Weights of a small mixture-of-experts language model, trained from scratch on English Wikipedia.
Experts: 64 experts in each of 8 layers, 352 tanh GELU neurons an expert, 1 pick a token, a sigmoid router.
Training: a variant of Muon for the experts, 446M tokens, 7008 steps.
Below are experts of layer 3 (counted from 0) of a mixture-of-experts language model. Rows are named router (the router's row for the expert), up (a neuron's input weights, with its number) and show model dimensions 64-127. Each number is 128 + 24 x the weight over its row's rms, rounded and kept within 0 to 255. Numbers have three digits each.
After each expert's rows: a language model's description of what the expert responds to. This comes from a sample of Wikipedia text that the model never trained on.

# expert 19
router:112122131103128059104160145138159138128109122107143137132134147112101099150131135134150125112158136130142149166140107141131122122101136097164132145142136199153111102149139135125112116135128142
up0:142116081110090146121079123112134129134085141136091147150130126195139121111113143098138113106101116141118117123166128086085102123084142145133145111138155119148110139130110151109090128122125144
up1:132159107137129095119107149110138120136084172139115151133163136100119103086130153092141097124162149122143130128129110112125122128119120171108120122153130167159148124128130137096091080073127155
up2:115084177109128150143091176142149133102158155121130113113090152143147144115129118111128135149117103153142130148078161143118176126119124128158114148122117129169133149146126110127149137121094108
Description: Taxonomy infobox pieces. Word pieces in biological classification lists and species names, such as Ph(ylum), Tr(acheophytes) after Clade:, and genus-name fragments.

# expert 29
router:152159142155113086148154130119131086113112117102097116152093139158111127130149104085145133129158148110154127174145113163148153102111158181129097118144135129156098149134130125154147137107165120
up2:144116128130112128063150107158083097112124114127144094135134062132101096148130067102104140136136117174116122139143107196127152111098125157131115144130131150113137117108136124127122120090145130
up3:130137130120145103137129109080154114110171143099102120111120164160144135093146161128119137078105116109171143126152160107095157130109123085135109143135115120151124155142117124123151143102153141
up4:103166118106125137115152137095149127131164160133119155091129133132143114157136100111119178117124164086090116165145172113162089108153114134086167106171111121094113144150131103102136123098138119
Description: Digits in numbers. Single digits and short numerals inside scores, decimals, dates and table figures, such as the 1 in 1-1, 15.9, 200(2).

# expert 8
router:150151121138146135107088150141153105148090149146104095133142105114150077104168107141137094107125120114118120139149115107126106106093132149152151134160118141118120138124125123149164136067169094
up1:120124102129136121114156113123104171137119168163121107148116146149119113142161126142139118117100140139115150115095106153150153163091124139114117185164085158162128152110092138148131120122143101
up2:135118144108134145127109141153189121172172127155111096163149122082107127117143113140127104155125123097160137145121123135106125130088130111078132136107160139163109128112080126151139125132106140
up3:115140132157107131086148148112111126118104182158111126109147175125114118106114129127178160143127118133157109109121146117067112153154153125123124179167136142141114085093118139181146156105125135
Description: Colons and list introducers. Colons after field labels in infobox-style lists (Starring:, Wins:, Infraorder:), table pipes, and list-introducing words like including, such as, like.

# expert 52
router:092179118128138108113159121130135148168056167124125128120151106115132084095153115141174129108164139116133135105187103102123138115087154151159137147124095131125139140130126095133185156130183142
up1:103130133105133058092147136117126086154125115130130135158123114120106109116141131128149129069042121135114127110142097111081125097151127087120139138126133142131076134134101129163185145121092102
up2:135134087127140141158154158119117127126144171126123124116130093151156137125112127173156152165092132118128172153138153125148127131193162118122135094133159109151169122169159120095147139117157111
up3:156128077147164132156153148161139149128110186154141133080140136168109149143118111126143131088123150121142095122137141126138120129120114116112110124141190105126086127138110131118107149153138127
Description: Articles. The articles a, an, and the, usually after prepositions or verbs, as in "based on a story", "for the production".

# expert 6
router:137170116150113154091118120161100104118098175180099096122115140102117128108106112132111127106130139111151121115153134121140097138128132152182126168120116125127146134146147097121150138161112154
up0:124105098194127154116123066114100149105179127107156132190129104122095118132116150136089155128114133115174133123147112164155133101137104146134126108126134100113159142090173093122142118120103127
up1:144119145185119132117119121133098146160072159117126135147137142113145152120135148142146135101119165067131092128140088157135131128145153138139121157099086138114085163098107117088124146102124080
up2:125102159144098044136095109141131127145138153051162055128179153120156131104124114123114115132100136144120133109082122150130114115131133064128133123119113131130132121128145107111140124089115138
Description: Coordinating conjunctions. Coordinating words joining names, nouns or clauses, mostly and, also or, &, but, than, as in Munich, Paris and Berlin.

# expert 60
router:126144099119086136130151122143116131153101147145159105151145138126126121154098110132120123119130147146140080161127178083114120148122151095123154133166180095127102126118164117119164180137121120
up0:126126166116142150089143126091137126144143112163112113056149123070128129109129137127153132148135157140163141090118127112111127148144131135110108100134133153158112123135101117123099100115119120
up1:139133150124147112157118118088131147166130174130135139126136149134156101157114123154139128050117109149109074126132159084135167136132138146171134141151132122108143133128102119151143132126115126
up2:092185140059115134144123131104104102150154145092119106128145166119086128090140134137131151139107074124125111159137129161122085123119140155109108133136140143121126167136152139145115133161153136
Description: Paragraph breaks. Line breaks forming paragraph breaks, especially right after section headings like == Background == or before a new heading.

# expert 4
router:104170140167075130080138162127121074121074144149131115135186118064115120184154136131143104128148151095127105101112196086098141145152121147150113109136117094140140109143157131098164135132119143
up1:157133126115132117097122078114156099131121104118109105147156145105100150092110145145112102100114153125096098135181138123165115149130118105116156085142115109184122133089120120153133148129112142
up2:115195143117151111132099149113114135117148178119144096138110126150118112165126129132126133075098130147129108142131130125114145156111165092162127113145136136165117108137122122114132108084097126
up3:112111137119095106129097062101133127133154078163123099102110175130124130138131091149169139117117154156095141094111124192049113126144113111117164086171155154108119112177149104126172132108118163
Description: Mid-word "in"/"iz" pieces. Word-internal pieces, mostly "in", "iz", "ou", after a consonant onset, as in b-in, organ-iz-ers, dist-in-ction, Por-in-ju.

# expert 36
router:152150106172093102112137180127117131107110110112099106173142127080116103107129114122124117111131188129130092162122190083142135136109134103098139163151121107091082149097158115152188153111161109
up0:098117134160095116143100120144143143103123122129099125114125140130133154153103135144113077160184156134136174133157128178160105102139118078155137130171164103170122099117128120148117122047135154
up1:130125140105111132121100151139188147157152134154117133163138137099137130127130127121141097129106109170080100184154155132169114138124126092116096159154142112129144086133127094126129139146100136
up2:162145109123174095115134140132123117111120144112145108125153171143113135131107154125153137124132107120155105132128162129093104140144107133163129123150165139101136181125160122182142128119161114
Description: Commas. Commas of all kinds, strongest after fronted clauses or phrases such as However, For this reason, Before then.

# expert 37
router:111147129147159107138141111098164103112124152209121104145118130107100102142118104091113102137116113085182126122118114130175127124146144108162107120120143080107083144095169136113167144107130119
up1:067130128136117076118080088136166189146143130097143127141109151138146133154145135143113137126160121114111134097136103136124161160119125097099153142135123183140091109128144145101109143119085147
up2:108173167135162125126118108133146120140087107094142112109110137130127091163150097094101115137114118129148159128094123097182121124110136132121144100115124136141144133169124150115108142135143122
up3:067106141153126116140131141128094125135133135116143128072153163162106158113095135129110111075129147137135101139138107137056141136124086102147111089143175140098132126116188117134150152137142101
Description: Agent noun endings. Endings like -or, -er, -ator, -aker finishing person or role nouns and names, as in Collector, filmmaker, goalscorer, Trevor.

# expert 25
router:144159128151137123135155132079130157134107115146118097126139126104114130128136093096111122120142125164148147129169184148154158102070160132113155130141118109109120113114127108101160111091125131
up0:170140131161156138106088126115132133119119152142090103112135107134100108139140172146142133119153167112166140116082127109112118108134099152137083105113124108155178126200083125118172126109154113
up1:092118127137142117115151137109100148163115216080156095162144088114123131134151111150126145133135133133105119131152163148132144098091144139128150088119185118100098122197119131127091122156115136
up2:139197080097131110070100138125137168121097147112073113149147121097074125170121171091145116118140146140176136138116129145146125135129089109124138121123147113143141097140174093121171122169084188
Description: List dashes and "of". Dashes starting list items under headings like Notable people or Awards, and "of" in phrases like member of, Department of.

# expert 28
router:156130152144083145156093112150094112110114095161141079110179101151092103115130109109163117130145118106162155095138099143115139133147116117103195127133152117096098168152151123122122151070142133
up1:118092076161073107098113118157126146125118119111171100117121127109123119120132149109149128156129130117155137127093100143149184167087117118077121109168119146167094159119130131183130134128134140
up2:142132131091113090145155130159139118107116105117117117128149129128139130118138064158158144128126103163153147084130135114087109102122108133106158209112135120135106140120119153137119153111136207
up3:140101098087115108176105129112108145142130127130085083107177130126127117103125130118156155161120108133162159149158108141112136156137159149124150127167119091179120125126087168162136123166140149
Description: Superlative "-est" endings. Word-final "est" and similar endings such as "ort" and "ect", mostly superlatives like latest, fastest, sharpest, plus best, home, away.

# expert 49
router:097135093128108155131124141113143134103146091138173117168122090090115120107121091125128093177156132151127108105140151130136156121092120141100151158163107125120062122097096064106117120135191109
up1:115177111095122163148145132130109104128167088157105126079113108095117119136087115166106132154120163149124126117157090106185135143141095175117110125139152093121073174146109094131104105153132113
up2:121127115136131110155147130126093133123164103133136091113131127175129108108093159136166146146137143127104140146163112082127113129067120131099128139131125133153114128137119169170131126098157113
up3:101120131146144117093122092180125117133139159116151117111148131109148132129099124059106126105112116121180149127090113142094118138107115190173151149135140110141077128106140119128169142138155118
Description: Pieces after initial J/Y. Word pieces right after a starting J, Y or M in names, like J-ess-ie, Y-ess-an, J-arm-o, Muham-mad.

# expert 50
router:142167130161122154052091124179125123154113149126099128170107142142117083110140129131173127125188118137151046120151150143157140102128129127146136109145119118120095085159151161130112096118128143
up0:114095144177125131088110133105132189143088139163110126131120130149129141115104112102158128089121152147152124166141125131114129146071136125088112115141133089132145176140126139100102139166141131
up1:136131130104161105104122116118151103133101147169118092149099166140174119137128123126161129127176111113136125112154130127133123140151127157124149132162161130150135112141152104171152102117123118
up2:116121135111184135138122154132091121110095116152166124138132134121124104126122126134149118129111135085113113115092111125151077149107129122132130125118157121127111123143153164131182168135148131
Description: Ent and abstract suffixes. Suffixes like ent, ation, ject, ference closing nouns (Current team, continent, Student, goal difference) and the word time.

# expert 1
router:154147097113118104143159177118105161106087138147134105121136125095121091130146098134130119128128135134123113104111122105149139130130166145160145118115118155124133124130163147132145147092134123
up0:127168129137109133128134103126130165133137147124126122134107158111134086143143133173132093140088230146108165127118093136140133127139124131108130131097160087123149146151159134087126106124156135
up1:121089149130150146145073106128130134111127135149094135132062105149067113123128118139135139153128098121146083139111119135119122166128113082125149186101138136151141139132094120074149106140099138
up2:104117134134103157116151125112112144092114103084113125116147114124089123179127154121146132169095164171143114132127138112126116190133085144126110142128137176147111138101114182119116122157115146
Description: Table cell separators. Pipe characters closing a cell in wiki tables, usually after numbers, times or scores, as in "15:17 |" or "Hard |".

# expert 39
router:100129086147143111104090124135139147162123126132175088120140083126115110156176133095148100119159138110138155114168122108125158081098137170082100152153143109160076154140118123135142118157116137
up2:100130104078113082112083119095133128127155128145144123118168142101130129116102108084183108145119075095162107140122145107096141102137161129114151137125115101157067197123128097133148087140133127
up3:147124098208121118118110122103130111116089129135136139118118100106152131132125139115134123176093125112133094162160120149145148107136102120123062142131147150116172106177119110155158162136115126
up4:102135106153108141095160110147112113115127129154149150141120157159150121099089151145096129101124123116164126120136139114149153113135113119162128112122080116172122134157134089172105146122138068
Description: Capital-initial letters and f. Word-initial capital letters L, E, F, W starting names and headings, plus mid-word f as in Sanfrecce, Confederate, drafted.

# expert 43
router:128146115142137163170134129089153119119141159169164122146172120135114127102174109152148098082123112155148131127133137128042115159129155137135134103129098134131134114104144085099151111107119103
up0:170130135143155117122136127124096106139103148137133125112088123136141061135172066161106136089101161145095160123120122148141097112165140118126088155096121122149144104125131120115125117147164100
up1:119147130120090130140144118117098132125138168143131125116108125137125159158120142121093107155146109111150102152135130176136132134082110144130122105135131141073126165137114099111134106134168127
up2:143129149191098168169103157131077150117122148167091124168162109122082140160132151094118097137140135141112179119140179122152123151100130125139145122119118106136142108133126130103107211095165128
Description: Asian-style name syllables. Vowel syllables such as u, an, un, ai, ang inside names from Asian, African and Māori languages, like Khathu, Chhunly, Rongomai.

# expert 12
router:130158051140099111133119170148133088121121117109093114136114137062122106127099118060127106138191143126127081163137095138124145103119149161112107114136154123157085118131150113132118164108182146
up2:162145120134136106131149126141132128104120091113147159127124130102137144117128118115123139106129120142129119128112192126077128116119174155145110102143137139122156129135122138160127104121118158
up3:136122093125105156134152156102062138108149142115129106147127132095117105108133155136085154115130135128149129133108123135126147122117147133132116108127122120112137107065133136104181147130118193
up4:117119140100133076140116160100152090118133146159128157119131119162157127098140070117118159153140125070158176128129139124106137123109112138094134134111097132157116114126166087160203126169141145
Description: Capital letter starts. Single capital letters, especially N, T, F, B, P, G, that begin names or abbreviations, as in Liga Nacional, ESPN, IGN, Falkirk.

# expert 15
router:104157127126144121135130171156119134146118172100124086170114148120100133140081123117143145134176162134151132162136123126094162160067146096097124113119107135110111175137159121150152138129127130
up2:103117142105109120078119104119122130067109148106101093141177127165176151141110101151173121128121106130115156147091110125141145152133096099195127091113151122111080125158121171108139165150113127
up3:126100070133143074124155117166150116114143131125142109122114145116128153138118118125107105170153089139121164084127110178077123124069179082120094126103103143065121065128162149118156146125137143
up4:135110104076131128140159164167124131130125122140137122160135138149100149142074155115157138133075182155152120133117126110101142175149139128161132136165126123110153159145131139162164136142112118
Description: Place and institution nouns. Common nouns after the or a in descriptive prose, such as school, town, house, land, area, control, property.

# expert 32
router:089144135172105118133114170177168095143105154148109105111138111086082153119103123065103107176145136182139136142154139171094144128118142152076136151169132132110143116128138102140109141090140168
up1:140114107163143154178103140103102135107116130148134095119142088174087118136093136117141132152113141155133128120142124119127139110138137132134102133134137081102144168174151105091188144137097172
up2:110141155130074171097122133187144140120109149079146134189152113115130161160110108149153122143141111154146157118138113147150152144101104123130143106176103118133142145105135152121123118113182177
up3:179135110112103119171058122085111093162132116143152121128136028123086116159131136168178156145118114156113089151147154126137132107133118109113157149091087126153129103153122121127156114140092115
Description: Country and organization names. Words in national and institutional names like United States, US, American, League, County, Republic, plus for, won, made.

# expert 56
router:075162084163126124135146097167132135097132143186118134131124129135111146152094115147088117164140112149131116100151109095107104125123187124143160124123148089121113114153164142125191157140144115
up0:129128107086107105132099118160191107159143191146136129145134106135147101133147115144119145154120123111171133159113111136123121135100137139119121142099149086138118120135138083125190127168095189
up1:115172113140105099059094102106113154120100156102103135103160141094117136134157098125172058124135146128141158106132109146129130107150170147196111111112123088116122104125127149118094122149143090
up2:122099137108108113099112175120123179115167115159122123140139112139129138103142107127173115133093153156109148170197117115106162163123168087112097114146121159090102139141115125140124085137183105
Description: Closing quotes and parentheses. Closing parentheses, closing quotation marks, percent signs and the word as, ending quoted phrases or bracketed notes like "inordinate" or (MVAC).

# expert 24
router:133153113162121117156138085152088125123108148086158140176124103108128124148170135127128105131137166094130119140137132119129102123063162144117167127130132164144129124109140117131171121088165151
up0:104131132134068102118131146087103148130134147122132144139125136122127114150129086143144137085100143155104139092139151136101154134165130140076110148116183160148154143030143163122111162142120130
up1:109128125101096108143090124096112180126079129127121117133127155145070109121143172120115142126085157122152133130103153118117124093162171094168111095137109110153103138121127128127112115130141173
up2:079156116145145093147190116139193109166143102121110130125164136125120067148123134101128116129160151093119109126132108101134120163087138106185135128094127179110103143107176136145127101133104175
Description: Mid-word pieces, music context. Word pieces inside longer words, mainly in music, album or film articles, such as Greater, Grievous, unanimous, movements, coordination.